From a checkpoint of a small mixture-of-experts model trained on Wikipedia: 40M parameters, 304 GELU neurons an expert.
Below are experts of layer 6 (counted from 0) of a mixture-of-experts language model. Rows are named router (the router's row for the expert), down (a neuron's output weights, with its number) and show model dimensions 192-383. Each number is 128 + 32 x the weight over its row's rms, rounded and kept within 0 to 255. Numbers have three digits each.
Before each expert's rows: "comes before" lists some tokens at least twice as common just after its tokens as in all text. This comes from a sample of Wikipedia text that the model never trained on. Tokens count by the router's weight.

# expert 0
comes before: ":", "-", "\n", ")", "°", "′"
router:069112112112135174104085160161116113120089151070146151145105060170116183109172137127110134180106114143157130109119109129161119073100154146095132135118132166097081127120085186103137153123141126150174176035166167163217142154169063124070128130126159074087096132149122113133102136117096142106143064155140158089110129192135073141113095186174089125137123185110131060087122128159137108141170172144107135102115106111138153150169136104092099134109123117124095122132144119140131121171192139146140041169177106089151150093149113131063123124161085145063156084145082161151112142108132118176
down47:145129084123097133116154103166092108111134144136172174137133129155174141151170110069110106212173100170074128158179160129158078155103115143091142103126096118110122161144092092110132173032073188125090090069124135160145101135155111122141128117160121080108101123129153116127146143120124131148156121120117148123132149139149196132066137109151185082181132139165104171149195133120105136073086114156138147125108120126115083099163119125092116185164103150108103094174168126127176106164151100125120113142120147108116103167124180189148180156113090082111097122081108112088112091108020160146
down48:071168082131125128081108158177115113073094108080128159155107180089115160155064149129147173144107201134125116159132138158178144143139100120099131109163051088115136143148158085120051100132128128093151134137150106125167111138074108114171085162141028151130110129076171144059193141182099150116181166098151096085144109063176127166125127134126151139119121127078151121121091162098186108165162058128105111127132078133073103058136164123104136126158109126099112144131138099138089153144145122114113197092091123153129126087180130141125097148097152150090131150112159135098149145133090070193
down49:092121076127144114148153120059138152062109106136125124161094153137171123167087163133193138115126184167161117094138084121120121142141033115132096104121136130098146152111147103095127116125159126103143102175084035091125150091144203089152098133125134161151117093125203119128150067100134086180107123167168232172130155121145097099094123164103074089162190139200128131137168172118144188076113157164133141152141128165155112184113106068150073155159144131146162164167119158110119103080197208135155160140171146083119179174151103189187123143135140145210116118115093128125120158097093093059
down50:110185175101175102099151068181126146093113104082138158072137099117163129159112050129140107162190123096159126131171105121151108135136152156101131113121127154114073124103126099134164095149167155120154153164122061091091178112120182085101132069158163048119138114126138084086156087178080108163098088140209121137127082118116125144123083134145127083090104117130164105155133140078146127150127164107135119169150159146162097084137150124168099131102121151154085138187141093180081076124110137132091117135122133149143102133099113173062135117085080084111086101108132115143138110113106099098
down51:107160087162072197117184137179120100130124129136121067149147123107149067126057132168095125147118156170208134137191112090120158121178107166148181030132108097161112150119095123157087056104120128075122106117155119143138135174185104102121125170133100149129114085140104129137107109137116126117181118163057151087105055139070078109165142143129191121133143049125140127097124123139048174084115118129143150108165158116117181120093192034174098117141117155120170133132102172174128126128091144184074070196095110137136151154109110145106044144080116186148130115181114167144100111162140163137
down52:138133118142124108148123169135125123083153191124083110129141099072120134130132142121153120076066149135106084104195133056051149121157148202166099092132141105157138126109139126155102116128140093138134116140086145132146084190069103104186104132165147124160152122112120099086099114147131080179114039188076126176146131178106100096099111113134110140160121119165112214131120144155083209077091112146077149147155147094122117155109148164082073103149124160103112083125123099093109179109108115158118090123110116152060121147083145138135142137142134195133128134104145111182144141171155121095
down53:110145146114165127096120204129138081053128099125135163115152100172181130173156149111101165137116145106142122118133117103119179096176138103132113137146077108111161116158134085140152102161136105180172092165126141076101116147073116119138121150129115152133165122145173097090145088135183094170175176149144148129087134108141176185121125159098120105137175160120179150096161091118130097086141110104085125176154146096174064187140088139166133125176129141144092171120144111093109130140105154097156094123180173032072104165189077120115140116096106125144150132112198140181150131159194081153
down54:149229161138141086169114162121116133179088122145187089157085125150132123184084131115126137128116084121141144116142111138126171152103096122162081160178121081140095081164107110084171133183131101093174120101133091148092155114091099114130189104128131111099145051160112106105082132154158102157095071117035117124134090198136125173126120147163104083165161098104121079144097172157133165180159137124120106139130123147108113127103126102156110107074169189148136078116120142110148073123219133086085140115136110141138125171124127074124107084126099119137099075137107151141171113130150070146
down55:070138086133143108099136132077130119134177094115123132125139111148108115189098115155082105136074117090125093124069109058101168125143173132090121101113102095174155114131116131088139100091093203153106186154076145175120165121088121175092132122147151147181103070165093157167185124149129142130178117113138083166125125160111090128144160157135156129085145126141130121093151142054155158087147137116111152178099150145126105116165167061158151115115135148112079160181138152136170130103086149164116136115154124147154194107115092176147120126099077125142145156112111168090122147091166090088
down56:117195132070085047141158159146108113131095132142153159111131138090056121063105100178144133130110125149115140133176238144061107179128165078114138094071152126138125118172124175123136071095122138093101169184085135136119098173066128109129125101133092106178144122151127100087195121115145123131099115146096139107108120122134114166090107150114096133104124097080053184105127150089133141137051134145138073136159172135158097072180103105138116175131122091157127130173149086141076104154133128155213164132114177103072154156135155123086108112138097119143167107106089110154097129131160112119
down57:137119143064066154174155098129133110142163138112187089093163104095145125144083133141146123137111176134112154121090117165083085167131146172077148118095145142159186162102098033129158129077124143141104117144076146168179151107155104103162086128104153156144123134163156161112190144125125158137049114169160135140150089176110135159175101150112126106162159060104139177149187186080102117100127141171112166181122147150166058121178147147127109119102098169168086127177132137138131139128120083095107120163177115126138117155123104141158080103092132178122147161134065188168101144160103127150
down58:152084148088128180137165129116109139109196122163193088053113055130144126098085138139134099189131124118151157098157097155119101161181131108156195152144174128175168202163168095173152138098118176098136106089145168162109088127174128115134188116114141090081085131197162123151155135141044142090137085148175180122150097103128137088197105110171166076105131140116145162168118086079168119087137137133164137096126155138162087149161132122114163154073121134168161151130111105093108163085152131135128104105086145138100167155118144096182179085119140162145179108113116094115142158135140224125
down59:111104133130159133140120137097200127109118121157102116140099156115128126154155162148162105117155098155154135125168078100139183119122126192131181136122073148117115081138157102113145095159134099143191106145048106184095160159114101150175118138109084174076088142083114123111115183157125129178080158145143148175069153127097169060137134160100065122132075128143145166253139115107133062162179148119185135139097127124103114128135120097092148150076154110098179130145124102090090180105069098153117150134051100160104097165110120123137095131154080090144123122165080156113185110110161145150
down60:185097078149083198127185164130166110156150184118136115140126162140150092167065124150153121139153108123114196156120141143095151142147122159118122108112185142189169132133173148155169141083145169124144110147159120139136126090115130110125129047129156144162130156120156170154139153096095101131156110132185114175120099092117137075127148197165128162106159121190081174113115162094088120149095099134076117099149103161118135174120123112168111156040148156116099118149119161162141112146076172117115148134083131151116110114110073176121103140114151148142167119160097077166141114093146180123
down61:132160141064133149114142139073093093150118129145118120147180170128120121125085165142149161148145110191066131107131053135175113188076135121092071087055158131166114063127156155133117105127128119145111126172087101146127176126116140183104080152131131151151096097120098158129134207086171089168179114157136132113154145086103168180187157081144180154147110143108131146090101168112133093152192128166119158120178181116186109147161143131170176214084151067097095134092169166091123119139163160198123175125085122146206094118170097165154117099137092114123143075082126166097079114112179157167
down62:127120091163113128135101108198077133126121096099128081131112178110127107101149157117181109141162108135106111131153156097133092127101121144090069140213098097095155138172153129159086117046128076151129138132164169105081059106111151062131161125100101097106117116142114106128151057080121156119137135149123081120125101113085142136115104076075107095071136127116124142126133146165136103106119143071118125096152096113098156099103090117128092124181160138098130090104114063106075136169110113161161137107146136142147171152128180073126146090105145141064164114172133075144115175163146108087
down63:144124138137093105124110144145136176104162162109172180107104176155091070111165141147210141117112116085098118118095171095103109087119188130153159133144107110185131148182072107141172124103169120148082150113099201143159102103142125162135140106195131144153101171092140140191128103135087129102182129125202116111122110112155208083133132118153151140145174082142107114099086163070163097142043148172142148082154130083101052130146184078141191104107117165139103136164159075135160188111071080085135123091091137187070148170119196149083181082169082132157102109153079102103169097127107135119
down64:098140128152128160133162119138115105096166163180160092179109118164144096094098118124111116162151169079071129128147132161083170083157177093100121114138130083106129091148107173139131140108145110145107171146095152125109141160109126172130126046098087097161077149099162135164140132078163150177106106203194187120133127135157150121096155142156125159120113097117111131107152140103108058153135122130105110197123159142140115159142143149170116113205113096119142148091157093068088163122069147081129085149156113138131084123072107149091185076150142075115163088079125118124119132098098125100
down65:094113101118156153142100149072131172141101131119141139140088078146101087065194152106137120127187146152148197104153117103111135096057057125108079171150169092067113161133148133101132080161134128184174115102171088122122165175125121109101113117099096155084151177130112135160107104157108090174094113134154151104181142116139120159177051081208145127127143099111160088117136146110074131160204148130162117162105150111163139107085074096073134180128032125130131160136092116132130124094125082103095086110161169119122154106135161224140133178166168067117141127113124198168083117093172084162
down66:104097096112122108155106158173161120168134118079122126163151195172119135120103125148204140118184098149132070161108122052149095059124123126105065102098086132095115112125157044164123081048100098172116098151146132122148066163182163094180133133162063119108096069110155121167113158103129156130092120172134112197105105100102107148084125151106106164157143160136140201120173145127154144127099081132137116126089092108093178098142132099171134116165108154131122149124136111103085123135082073098153065153131090126099085120099088136098153136066138097127115066144164166177129134170119182121
down67:133109145149113132123076087117097105095075147157115168129154178131142082131088161108122071215118144140117178095091143145152136148111116113132119171142159099143080125159067085132136105084124096162111137141088158091110083071152147096167166115097149170163182174193126090084106097101091085086089105171167138129048176136082166110124067106164060153076183077160114188142075135098094141111107104167135162062112130151123128070149138120138166100116147139123145072126161128082138105131162150066115174157128114125140101133141163127153122161174148087122065168080134158114184102084101151088
down68:113147163154100023190110103093164153132107130141139144117124177121098132100130078137092149128065122119053112066098132087110113149044117163117071124090138112159161131150115124150145182100092154123127145150168124131132121115138108122087096088196122077098160126160104112093141159063083106105096088106203144121113179123127169143098176099145131134166174138132162103089176092122112101137075163142100130103108112136169127114117122123110141116172113116136158192165124100156103192127149103074119092142154137078136142108096090103140163123106163103129158188086158092169124154133138156135
down69:106083112083142080166144157165161138110210119132144130094181160149131085138093139121119033091153085050087087069148134157148139141099190136191088128114139115042143117070105126152106128143148108122088142158080096146105112103116182098137156118144151151114083143081075114174146150141116146093057079084076156139107164126086134133169138164146120175104146078099134140091095129195126154148078103121190095085133099088122100135195099138147175126189205127113094132094174158128160135118120127131161137109153141150125155097116064154101086086156102146094108161141194137122127167121147152107

# expert 6
comes before: " the", " a", " his", " an", " be", " that"
router:115019071140161148107146142102166088151138159125086076157120127149150120199160160116095143154171149108114115068130099144119095155138136143156109057118142139157148200121149120151124118118135048154134102184163108084126064132062175112151145149110140127173123066111146114106125173093126162130087121072072160114046130119057074131150130103156128081101091183159099151098135125116116113128135110117134123163172163128097125107129152118161156157131100116160131141115080122148150090101124160152183161148102107141081107108099152122168150137158107141157138111087121089172143100116064061122
down5:128135101175135124147122105092159138064108201114158090138085082137129122174060160149141109150103145087140101081085081097099082076144110111148135096167079098143185148149149132143152113118096135134125049100116085139164084135019132156109109123147099109145117140124145159101111099104153124126157127114000151111169118171054114198163146104086099041119123143112115118124118118113065147140119134117139132166153078105117150132125126146137134191131112132184113156161129100190111155153158190180158124125145135177132163093104067172144125150158176088122078128099160114130190176155159086105
down6:147113125135108138119071102145179110093140112070167142166135085137151152126092165194097178132103071138114091080091100165126094114165181123143121096120106131100158123132123128133076085129106093131117107170131149146114081150059126156158144156105161116145134104176158153120101159115171193155182182171013167086122119141053139152191146127154168098143148118124143135072174078106089150129161090140083152140127094104122125180133158192165158109136162171115087150137111120136180159164155125098186137114155126125149128097115190158200135069119094118137153101152130108140191144156099108103
down7:180141164139099119144168098114128183137106117129165155117127130138116165149099171080130145139104139128096151148130165131169148163127106043128082193118131128034090085070098113124141143152143154142164126110136188154150173163000077128105083083134108111172102148132120136134128116139112134144106128216162138137142176154176119075121100190133098149164131133103144126174141100123194150154117112157103065143095105109176139164132118157151118107152197134078063148123141114119065175148113095093156116154130123154164118132121100077052107134095167057098108121146161165112107119088154131111
down8:175089181134138139122149038083147202060118114150122167063151154092139112113132088110151087110113093123078189127137134115123113130110075112125059101113142099124168149091088132145146132178192065185136164155145134177074090169102133110093144157119161143127130106106127101166108141072108090103134124118119148102098093135113059122093129120095069161127089151080105152126122193118152135179148093168136080144122132131164148179163138192084150152141112103180092136103148107150091120143134102129097111133116103064102134102152108087120143136150163072184109143090123154109087130069122108138
down9:091218161131123088189114126132122140075150172188088111155149059099156090159135086156118189079112096097111189142122189167137160078132112120133191125108116115071088092132099134148136180151123129119132089083154141120124147141117136162125122159145122095147131114119162159113077109072156138107158117144172090074112114117138151114118149139144106135129124100100049048136102130189149115167141159093149125159116090087098094113120094112100126148109170128193121116158112140106120083113118137162106117110151169125166132207103066096222130183142089158119121091146142154139175125115111131163
down10:119176184154159094180150178138097110143134155150136161093147137086111104062148184101128092128148163093132148150129073141133064163140142157157102109142139092071103126101113169067131116167130094158086109173128135138124174116097077107107081140162098055131072139153135121126070090129129119104110099158183157084098096134122142116123160140097132062134118202133090154156107125119145151148107126046167136196123133133129130167129132141104136198064135043180151132096135113162106040123185097117125112122144106138162138154124083149124100128147106054169159159107152128166112186121175130095
down11:154137135154171137131102098094140096104116130137183090138134113081142064088089127173135178124140099111094093112127110138038104126108146142100138107093158163168164098111143141170060111122108135093131098063084093130178068069204147204177102063069144145147147071122174143108168157125169090114145146151189108131130157115076121153113157095141152149115120136111094149090167157113203144143118152181129051147141118105156079078184142050130133128114113141188146124147158098109123169128152141126159103184090113150185149133098101111109113167183069169176075101115054085134148094091146133116
down12:100110089138116166134170161104147102101088126111094090172042082161101141169139143178096158155093090098143161082153058115141101072167174175150123139124103088103176123188107096109078123119134125164109143110089166119156150142065183197100141076122116131123074066127135159079141179166098135107095122102066153099088192180046118121146182122129168147104144157130121142132105162130106112137093111101071172176153156119103114161063143138164148082099158084144164101108075140169102164143158114109106090125135128181079184130087093126065128131152205120131100096107090092123119113173156098155
down13:116196092108184147127140095157115084220082132133047109097153124106089110067195121082179157174147101097132139103117134119144128138104152082158132076139114144095127096103114088098067148123102125108089128119139138118116157131255168144138165208086166146092128116133114130079110142145085088080124084131212156157084091065182105108145112123168093153096128097180079141106091057187151071072107178111175129109219091152096085188148119102099117160121106135168187097154168131155135161115156160104110130129124092118095135105114146139137105140115153177132131172122170135151102105148128163146
down14:127118182140138092075133097149171146151121174117082098116149070111206119131178107125160209118104108141149083105129157182110144146132126132112063188159169117164134080127192111143113092091079101137104159177141109122173187099184170127089093157122115156136118102134137154108116133099179153089152126122203151104165118100161166151096128136148163163131116122137105168077122060072146104131124126147176127085143158131132125131205074134109103163146128173114089134138085159110118052128117156141169136190082164136181097138097138065143098145104108171133165139171133108120152137148111170168
down15:167118117103116102088210100068096120149202146088105128129130154089062067130110122096143189129134104150104160079131098149114153113182090081146079109109140057135122051160125141155139140126161061157176163176149132117133068123192097129096116090156164128123119059171150193142177134105182161107162147101187078111135135189113058131150133100137068174148109180120093180069101164135130124137112065104132064143150140165116211155123137153082115144111101055153130109110146090094091124129146155138110087149107101154144134085084110148111101115164175098152098166110084104173139125109175177132
down16:163155124165155126119089083106091130127181125116143168133113150128152148111164128134131162132095114141097167155133120092189138194128161130113112114095076145124171153151116144087163215145203091107146167194130088113053065152061123080104170122061165102126130106197088116116156123099135160140204084146134159128150102184143120100072100112135106109103097163139129091142114109187136084170125038100119173148140135131198143153093155162087172135156104119145096114130118137120123135139161105191078152131087119088157177123180140144100161060117119130149122137112160127101107157176142104110
down17:107156151103104102153108120123168121095137146101098140139111159113089149122130110004124100161173183117168095148143128138101113093120163165065168193137136125214173088191180152093156100085089156153110132115144147158140123146210136151160123149154141093084129194103138150103153130086141126139105161142095128104178101147133134127110060137087121131115146166137065105087115112109102114133092133073140143115171118094106131076127106135103140105136131115104133167106157110129128124103072187064134157090117108113140104075127094121160190167116111130103127160148095111154171120130110172164
down18:142059135189129120130081138118159120179142139130084104196141152121129120091157108116154155158123160113119065117134118164182167143147141098121115151173086143162123124162112108100158106128169168171162143162115147130149122123061154067143118165164091100113100160098129197118171097105119143148113099196092140072146144167137127179106129083126121139076154144127018099068202109115125164115139164097206113153088126092153143181112101155030132104183152141141146127080145105098042076124107119173114142138082118090141062110169145108099136118194118178168059111112106187142137165155110168149
down19:094120130117114103138158127124076125126164159096140104131068104127146183153121167219115131099114068129149077104170185139169109121095086166148120130091160136171143127155144110136073096116166163187108095153146102154142141189175215130136079131136136066092171168139078112177117137185111156155104097089088073102113112084145113106131142110160149150134115076138110110123090067129225123146116184123140150086125150065163093073145128074119145140112124173141141112066201129083129120156109119121148119082111121123127132176073119118153106144081068213099122088128113130125123139143098217160
down20:097098102102104177091197120115172146134113112066180095117111044120154092169108153168117150085100183107138103148139129079141152138060147159171139140206150147099151177082140167097129118139067123135094147119121117110136095139078126133132047115167114090155171060165115111148127164142120133087158152125094165105084141134122143189103114136109144171126113120198109137155177136186142150093096164170133133143169104129152115106178202140161113135115131139132138154175151167174129130152160063166110107161067121091115121139082187108077200154173062115112137116174084060140201146127091217143
down21:113110137175128102087121140132089170147136125110139132170148152109127168163092160115142144158136214151073116082120119110168170163105140102159127181080135063134137165134076117164073130092096197130191137129153135157173153136053127053140201152126082124135058123119162112117160200125114164210150168163107115145144107072122119106151104165192144169132162067140112133151152100150148139117142119180149074116124100148069135157106098125155139189122104154101106115104088134119151093082134105150175127151193127144099148098122138139164067180094119077124128077137113086102154149099124175164
down22:189165058140115125149118173171139111097132171122125055158122108107091140132153158149133137087055168109180107118129124106158162111143172099064148124080145109128110107162197177136203113126111115081144115117103098146124169097124147154163108157158129186147150094088082101128162154121163162069138094064092124109192122151089122099098111112160152083129131184133141096057168124103131127112126110131138100142180166129135085124101167157080147147148125128104098136137111154154160131118054114117099146112115160145106142074146128186147177153143106171137116106147191108144129112110101178111
down23:108104090202130144086153152144130112092162144122109134136075120122138130147098151099103047108112166112180145096109119129163126121155143202114121101155141120128078162148119172129216195113078101163110147136102119115111099158085099156104053166114079106108111116092120114141123172076137112108148142141041098087097091164077141129095168176100130076138178133105162146109141105208100165153134126161137101153150069153137118142165170126105137183121148110083111169165083172166076127083165151127133117135109126128129129177086108138134189091100111101114161122136114073092144156134136155118
down24:088169153130162153080166126116130119150176153133173144138136119095118136195106153146125101138139179175135102133125111179112148190078109065178135196134134123142098135176128133158107064143171165159122105152188142102119120145200070110154101136131134122164168087101104147147101097165092158144144083141148107129097058095184138038136164111099090138144171129126141086142135086182167131094097142093093154117121147155081215097188163114163121130126173158125174125141151164102129125145142098111152106133091148109122102155144141047110110153074146147142152106119123116127142116189108145115
down25:137075118120125136176150124120135163192148133131162136125123118176133128137056090152138095111161125127144119115116130144162034160100174159102151118087101103119139101144127166122136109152102177135127111057134145063120193138121112145082130119099171164163195100195159176158106137185114184164155147156082133137142094184136148170095159151108145174129091101098149111108093097123214109137100198094163153161158128106148127097154161118127111164102137155134068120135152190143154147121088165101156132060104158138108140183102141144128126137184099114127104072059110097121165170202081163164
down26:071089124179129129134098095152166119177120144039157093124154128152137141100081151186117112159089132118121149165115132181148166149163144179149143163111113110112128106054117190149183161113060126138097134209165105101113178085060107088137085102155113075127152131153144115128088146117120158142144150157096148099092078159089128158167089157134124125153094151142088109181140105150160182081178200140122110161164075102084128113116104098124152138155064141141100151143129108138110050180139088135105155085108195105143091127110109141086155153139167117118137153120141083093078097104166117093
down27:142140094130107176172138146117134052111122119170112175193108123108143103116171133097143169174156105065113114151119161038110112151138126146102125116140139140120111066153144122111139123184145122125111071162110084154198079080033109109134153135110174183153151130142150133053119069155112111091101130132041152099147155142115112131173093138137145180133078136114157117126130116145161113058150178098115087175176147179154129117042130136123121080159158112152147177154131122184118168133097133121123149090149147165105147091164123146174100075163147130117176140152068095113126107160124101156

# expert 2
comes before: "|", " |", "\n", "-", "  ", "="
router:124067170096137098110133150145125161123110091134153139155144168101117071081105095104122124074127156126161150108156115105100117115134139132161168099100137090146123103183168097144104062118169112124113107147087059090118142155171136134114166135093114180063110086132173155146182114115107111087182163167133107086056096131042165165200104074088137162154119131142100130160084167129079064126141122144096110127116168130143049180125122137138127108133122127099117115153152126095095171118088147121081177121163162112108114185149092164119161075043156122180108118153173092093153113168180221091
down24:151132188107160089085127119108099086141164076137153125115120163103153180151112109088061121124125148083082128110089153136154134174211066140147122075105099181122071135169155113138116153183115106114069109133150142170096084135073184152181157166140193138115143115143116104088187152174197131177084047073085167142195087135159068114142109117141148101069153123079112132095088121138149139145134076086119089095145129081140097093147122138098116159157167187110125114141162061087168084075045113068123099122088126076169131172145132039139154111109069125108188092119101115183116164153107188169
down25:092110164159189158137177170121090101141084119141129148105100126154091133145122160125151134126143122140094155161101171091062112198043104119093113154103118142134116205112105120097173117093110081108130141147220119116109123188131129132091147101117131129127115092157117118170130098112135096133145123179148104092158151142134102091129125147157121144114133140146116124113147157147119095115144068152078111145100091076091149192156149210036169098071080153106135185138154122145111071138144151143200129131125152156132161092144117135170133156112175143151108134069118095030136119168086144076
down26:174129190120166108179176167146111084110107096151109089134143125136205130149124145126131229136212162113126104134122101128123124088118104149122161151129000137121200039129065146151101122142116116112137121165178111071098171124026093224054141128121130106110131110146110061126086117136153075155149207114171103158119119135086113096106121114144134135137107122124126100152139117073115104152145149131097140088048185156140132154144093179119120129116175154100118111110125138106182169149181132119079155136132120147087124141124112097141105136124082121138139160135149188126147124101180091141
down27:137171221113116146126139116103086160122137102129194161202121162150153157137158178158076141091143144156113104110171131144127128139140159092173090109124107119108176125102153115094102052138161163158209145144113143100134071059152041147157091110126101131132113130110128107123177153131156073146193116151064150119127130112152137138136147143130072188090164095109095096128091111134164163121097160098102129071144083100126167076102134219158143132091087172088143152101224169138137156093049149179150113127108172102090146126122187157172122129145126095127131174136155125116099149144119102097
down28:040127171078130132157107151076156142131115195070116134101118151169136110111197116108103132166175101182157147155089111116154155086138182176112181106137161118101138098152103129137096098129065181131141088168111109158128168105048117184096149170110166105111143146194149167141106135115157072074118167150105098154084090119141180100145135146149071088134118150144123135134144091188144095127159165086129113104044172160132089118054185133127112128098136128144125148119132129103085174077152092094134180117185149102140082129127113196129150135125122120139137132130154117097196120092105161171
down29:114191135117119156153068069131123131160127145146117128106095157146086143164111174143119107133164155077097128122133188121081120176099069070135098172156153130080116150123130113152044112125074169083148128056128153126159132120127131118128105147153138126150182101119151063154110174108069108067123127132164087112139150100149083123155094155185150159129134134158154123158089117165189096088135095130181105135103210115125140119191168099149078146107135149085097179119130094075047119130125203083181117137116150220146154130143085147119131155134119114112143147124095123125120169123045147101
down30:080118105111111160195122101094130122146154153086142114135097105100143091107165105088119132146186077165104161155166137184084141093158115154134135140163133101154144084164153177146116146109116165163101125141183066123142147175104172225142197099128161178144134107186119146156154095126108117049162116169089095100150144119098098141081108115135110082111070211139147111152128168226083070154131143097151120117153093173130107091108119063083138080096119159073106161131111136134148183145184112132128038127197104113116126140080137135159125103148124084124132155152098073077098131137112132133
down31:114136132163130116071112168151119116162170098101131120138059111188118112160093114120134120096112132067173140110090161111126118098157130125080110110165145115081109064139124101132133151165108140141093133099145128148109175165083098102134193122165091159084125078160085096133141152136140054138066089202084136113130158100072103165132108160146199115096101167139100106114127182155092188102159139134115110145136131091073131188088109153157210142146077136082085145101117112134156139170082147095071083142118164154148121140121141172131137096106111131168101109157167142106185113125179187144
down32:123179163087150094091163092146105104053146077106191194180118197127142087190101115103169081170175132108130150154099134135146155147108097136115092172190173118128164102180111152095081110167111105068124131107122159157176123138107112124135167122127146123160098141172135128109129113176095129221154078145151158189142111079100125124155098154128150143120094101156165159119096114074110138155081078126175084165152110157087101078098138132120120142154078131120119111086126128121147142100160179132128092191075120115131178150120094095125110103144138108092143095053136118194168164123133101176
down33:154180170161178125088060124143125164086148102155167106161141097114136141128147109092180106027136137149095106106143152145146153125112158111159205099157061111124127023139138088086184114167128111170139109138153140099159120160089127140152127140116098113140068125132127075203167107161159139158155123152104202129141088131089109156152123139127108130165121090057127142177098092075160154157105113179084104190205127111089126153161133188060154109105160187149092112133140145092152172109159123145120112142124146126072088121121090145048134094155125130114128136098168144191094147120108176100
down34:132162070041120157163128127148085045140172077163143101092134173105108134118140123116071083110086077103104115171124077147144158087157085133116103135104146166101155142135126116149153121083083136125160225149211130078115129086143151162111199144136152183150117199099124089131129161189171119113124154120121111121158087152118086088159080170113140111090145138140178113142121069095113145069147103123121164098148154164158120096125109170104034119156154115079112089130132018137146133152135099077151103112138094123146198120126101116113141129106099131090187141092161109114116122088147126125
down35:118083123126152106158179105128169191105093168148167155126130111139108115134136117116104165135101150160170136146167139177103166133118139114138148141107058157147146130147106093134137140214158141149133114152153109131129082132117117117171162091090167160179080079078140108163095153116152141090112079148100124146152127101184091111143087163119102097123095091110117143197096123139137127172119137113112090132161102124111093146169145153116105163092135202164178153123089152155209208126160144147145127103145142180147175131119118108148104141105114199133096123113128201135118042171143134136
down36:112157232144100101189148181146142090117104160115096106133066124160098081141149098129093184132170135094195084142096174162107164144105211148147140183106120142123162060110108214127162143099067114154159171147140183100140148135059091177129140116111116101125164119151129157158104104104126070137098164138121104099126147120100102117134148118133138087143073157090103174122145090137144183194118113101121103091099138129147038089089161123142145109119115139040160114092169137108141183042110147161095153148137073189112091146129161106170183134145094148143139150177123082070110123133120125149
down37:134134142086163174145143092105104152129089109093084108170163119159120144090087179104046152169156132135126079169154182127065158124139149170160145108141149169121082119131140177175127150110116155133085078098154109176118213118068124200090151118128183121140149155189120156128162118165130167144149117139124111093174063082142131119130166138166152103084110155120077125080115102122143125198086169122136147123158171139099120100098098089123112141151091114105115129158140118162131129130114149133120126042124170094107145135130126157122107155147139106138102106168085105055097134095091173209
down38:182161145139124114105142101135147102117105130129089047174136120126150137153097126153098119186159111149106062149108118141141141131124011113093077094068110164143126121085098162103111134087179139102160102139170088143134121107105164193078091153116139076167092110088089139157101100101167105135099135103105122101184109138091136041114143110151108113119132163162103076096167092121093109171092070074136130096103108114143055094165117109070121122140110123121101077116080168120130055185121136097133114089085126092135143165136087116137134134169114133125140205130073211167060104103115090102
down39:063189090207145115201145141082179095097080152092163146105047097112139129161127060123078142153204124155162140137074163126058136141107162182138105154137126103100180054082052113106140146120114125120161099134124139116104117096099131140139109096069068106085158108132162160064145129099128167090071150124121110112108123113100088063124142112134143101108117152134157157134095158133121136169159170125100130060097103146140136069069121103190094110132172158061169111071075102159144229104149136115116132116167097169168130126107141092142097101132136115148188162138116083134071126137103122122
down40:104124132083085133115114144165076104056105129135137175126136207135111110121091172157152059188151125142082101176160150116123117142151118107127148159068177060128094147135165109160129093119113115163107150097085043128110162142122113109097122064132104179139106059127111150098119134115120154163175117112101141196127186093187154171164158165163089116172160160122174147163126159173115111146088140137163132131092202138116145100129182091156116146157073112110138136113126070173086099129153124132128139164129113131137142130145119105130180089115153158113150092147061158126123162104125141124
down41:161179153091135110115136140111209171132115156044113167140128088125144092120082130150164104122124155171109149117149089140074102118142131112135093097095229099120106127161154176158145146105172158117153105125098171089206164051101141126135150189071110176167118114175185084102116091106096086141119156142085152172115120079148140125117157125150110071145110049087166094154163123120129108058162152115119095128147056147127151095083132119111146184150154152204128118159173158172152180134165075117144141126106100143126112138128108169165104102174129109096156132111157170146153091113085148148
down42:086146156128139096184130092117130160100125156103179122114073108131100095128141070122127146107128048130105153090121100168123139186116146152103144133136108099071108083117124100094190095141163130105104115154140173107150082088096124080183091061095178111172135146164136163081121071130111136115153137108169105151121157161107188156153138186128134133146117134127144160157139166159133155114113126080068135073095113158138126170108081152161105043161158153117172143070070120165128153147120108143141147119187125096097084198099117096091142135146154113183124080187173169143085123120203059108
down43:110166138143175138087118152105181106089140164126139160178103131094190135100183113125151110143187140091141127155098104144122206145151121098168138082095123162174143058166147110095151108104092143117158147134198126167145172144117117159151086133114129142095105088149138085145175151080165122157137169105111145111147130113054106091173121130109107018157104127132076105183104121112105114160186096087133149133177136071093110154183168075131134095152152148144064119123163066109140134134154115112187142122158161104120095122108059211149114127134093149132139160125126116108120158135108109199
down44:107173196142152138103149128172174090147123142129080135156137091097170099133213104090076102127175124091127148128110101197090185081119129155121120112149120187168159145083119135120188116090098132077151116069132133145129141098169107162119124128206140155139089080150109073127187088059133126121085139138121160103153156127112169137092145170099099082122150178099082111132166122130096146152143131087189183128134128121096128149091147104151154084124166077106119092209162127081118085135091132103123112143150141125122105121129061143166067125129097158118090103176124068094091101135169180160
down45:106130130138127087161122148114134056132109153077141114178101174135131112139134130135166129102129148144087160100113199119144148093091122157199128128083163072160145065139133101151170164053170132110095068111108139131183128115096130201133123116106155063129175138126150168121081132110125156143163158121075081124127124082137099130115108173129176114164166105112109163139094153156091116110105104076113105100142155096153173155086136104072086112169095151128084163122140077121149162163171150177128091159166155080148138128070166046124115142141080166150140195134108175112092119143168170183
down46:171159162148138078094115145143174168093123144140114100139151094144141112116134121131128158152152140130122130101150121125095166073137155174144085053114088018180122084124092111116150144121176203157170132136153095056107129144100126106099172157105063155138100117104191115153127095151122112131187139141090199084140097178165143113137146134096084095113154136153131136106167127148098107149076184111114094132167051124093130175108145163125163140129086159121102102181118142124134137103085182114124123136135190151114164122062154178098127129152112137127091142131136128147137168102113129109